{"num_hidden_layers": 11, "hidden_size": 96, "n_experts": 256, "experts_per_token": 4, "d_expert": 32, "d_shared_expert": 0, "hidden_act": "squared_reglu", "moe_layers": [0, 1, 2, 3, 4, 5, 6, 7, 8, 9, 10], "router_score": "sigmoid", "normalize_top_k": true, "routed_scale": 1.0, "balance_loss": 0.00519, "balance_bias": false, "router_logit_norm": 2.0, "init_std_router": 0.0118, "lr_router": 0.00162, "num_attention_heads": 3, "num_key_value_heads": 1, "head_dim": 32, "vocab_size": 9168, "norm": "rmsnorm", "norm_place": "pre", "norm_eps": 1e-06, "positions": "rope", "rope_theta": 10000.0, "rope_fraction": 0.5, "qk_norm": false, "attn_scale": 0.177, "tie_word_embeddings": false, "parallel_block": false, "extras": ["capped logits"], "init": "uniform", "init_std_qkv": 0.0579, "init_std_o": 0.0719, "init_std_up": 0.0829, "init_std_down": 0.0829, "optimizer": "soap_variant", "learning_rate": 0.00671, "weight_decay": 0.0, "lr_head": 0.0201, "max_grad_norm": 1.0, "warmup_steps": 200, "schedule": "wsd", "decay_fraction": 1.0, "decay_shape": "linear", "final_lr_fraction": 0.0, "batch_tokens": 131072, "max_seq_len": 256, "doc_mask": false, "train_tokens": 627900000, "max_steps": 4791, "dataset": "wikipedia_en"}
Below are experts of layer 8 (counted from 0) of a mixture-of-experts language model. Rows are named down (a neuron's output weights, with its number) and show model dimensions 0-95. Each number is 128 + 32 x the weight over its row's rms, rounded and kept within 0 to 255. Numbers have three digits each.
Before each expert's rows: a language model's description of what the expert responds to. This comes from a sample of Wikipedia text that the model never trained on.

# expert 16
Initial h fragments. Word-initial h or ab pieces such as h|its, h|oliday, h|ate, plus some the, and, and sentence-final punctuation.
down0:098080113162178078163119144165126157154113058166121157152183116130158133112079125101130149115126190178120109174226127127126144185197119086144121142192070147162131133109150149182172181107150123161145137137149125137141138076154154135117144139124174162083124150153163162110108129131138187131
down1:122116144132131143141128077123082192126103156111128113177052130116142127077140128110118155144087152075083102134125145114094195092100113180080071096183136119077120138101079119055142135089100114136116148137134105135086084142074129119122197096133153152152120119123108089157155190099140207152
down2:134152122126147160107144143126121097105145149098117127160097165156159093142143093118177143158127079188110164104124187115132166072068176107140127140149173127142151162121051209176111156166116132068121134074136098144074127100082082128124127119139141188194094172127077126147074132117135171139

# expert 42
Past participles, career events. Past participles and event verbs after was or were in biographies and histories, such as arrested, buried, elected, released, replaced, Sacked.
down4:115118153051172203148154076143143132134166132128150125106147184195112129117112165071154143143047169091133164152134136096135089135177191089122163139146129153132172106142157118052130119120141099087127142091121075128130143088159160116151086131137127144160159183158170125154131134183145183139
down5:114104182149141102152100047097095090129137159114107124131066109120145115147125113079182146166100172098143142106156158105090104121236150132188124147083151086146127133072146146172083183110037137182117121111137099121114140136143139120131089065106158077128127144106124111121147139144092161130
down6:118153114146149102106093129163075089111119086098136144103108122113141136060111207117146112115134103146213151092142154087111092158200116171080153122121080122106120133083138177088176107123151162210115146132157134130174124161170130097144145065060144139143123112161121116151135176100075163127

# expert 63
Table cells and digits. Digits, decimal points and pipe separators in stats tables, such as 13.27, 1.82, 10.6, plus a few verbs like found.
down0:137119185121120199129056117155131115108128133089167225142156120176123056123137103140117161177113147100172190106122112106123116071130147130201131132124114118145101135102110113097105118162106113179101071138128113112088133087068134116131123128100175170166124122154112208135146110191147096120
down1:131164137149143096119149120091150151124139168113140112084186143162106129117110119125163171131097122096181194179132130074095139103143084102130127084161078072072173126151117146125141120115153159168109132115190184099142094128117107094124086109121107061104167121200090073200178103175130114122
down2:154166130074140075105154124130154098117185062116144148155128104097162141139170079152116138119204146188151109159169137176096103107045080144163159164086157109132098151108108141111095170173163130171143146088143141154122167145189165178087122167181113131149102178132126130158140131160116152108

# expert 18
Proper name fragments. Capitalized first or middle pieces of place and personal names, as in Sal, Hol, Sand, Kirkint-ill-och, V-id-ar, Th-ames-link.
down0:118101129148232099142163156147168157147034093138106113118135102105108098053148134088116144138166146164126170099137124078123113206117077132179131136112108147062117160109150132175106166114173110153119141173139117129161172116120145131161148116137089138128149084115130153122126220145111128082
down1:152135095211130120125083110122056153148151154136146117106123139106126110179200101117127168148122128136092155137138176119129097150158103155117105171137130155099114074160124109081086105122177181169118085158151086142109061138095141112122109129135162124031121147110061124101124159147209174139
down2:055156133201127158181129099156164157137113094123119119106148138112183109110102152059158109136110098136128109099206086135131077179145113150100146123105118121154096139073147178151134127104148118106115067116170087188102162088143130120119102101135153101112148116086178065118146091166052102098

# expert 36
Main verbs after subjects. Main verbs and auxiliaries right after a subject, often It, he or a named subject, such as has, had, wrote, is, gave, said.
down0:114138150102117163144121136162094124100124132116137134095121152123132064137122036123171088126125140148123117085102138138157140077121155105142065138149102086173099135193105152037130111118131158181166121171154125151139141177070165145177036096078118087156114118127144126131175109100113064113
down1:134109119167137044142137120103162138160069162117160139144097087101127085071162120131177096132151154159157096103116106122163103135161145131131105137072151221084201102102110100073104076137104130144155128096137146150133058136112178176134135104102092118179131133120156066138096160143148178127
down2:164091131120085183122162151167167120134127135226142087112116073118142110197116147126159099133106141156151156091161130147161192113175117103123108181115158087176142144112088110181169139109152122090177114066205127128121106163136168119124130134161165135145101165137088169122127106188089162131

# expert 40
Verbs and modals. Auxiliaries, modals and negation before verbs, such as to, is, not, would, may, can, plus words beginning with not.
down0:122105160083163090100081141097115168117166188115084121102139118145128167101103160114098131065136118079145107116121117100108131187110148125193085104090126168094097107113191122069077027129093116112122100116133149131161115130083124170045113116125158123083104110111085076134141127158147090132
down1:085114127105085181140110125136099070165141080153194109124189121077081124122138092136148101102124097116075092113089107105080124169137185139133122098149096126066139107114114099204193158142175115148099154157195130123130144112108174100137127189086134157135166171144122154133202110107141116134
down2:038147150140161123166142140145077119149175149170129112162115158158110227113145191178154161185145129073074156154086150168104136114152147126138145094156164115154149119139127114114109070106124148146132151144097125125107079125113128197145128149204127145119062142094157129135135165163110105076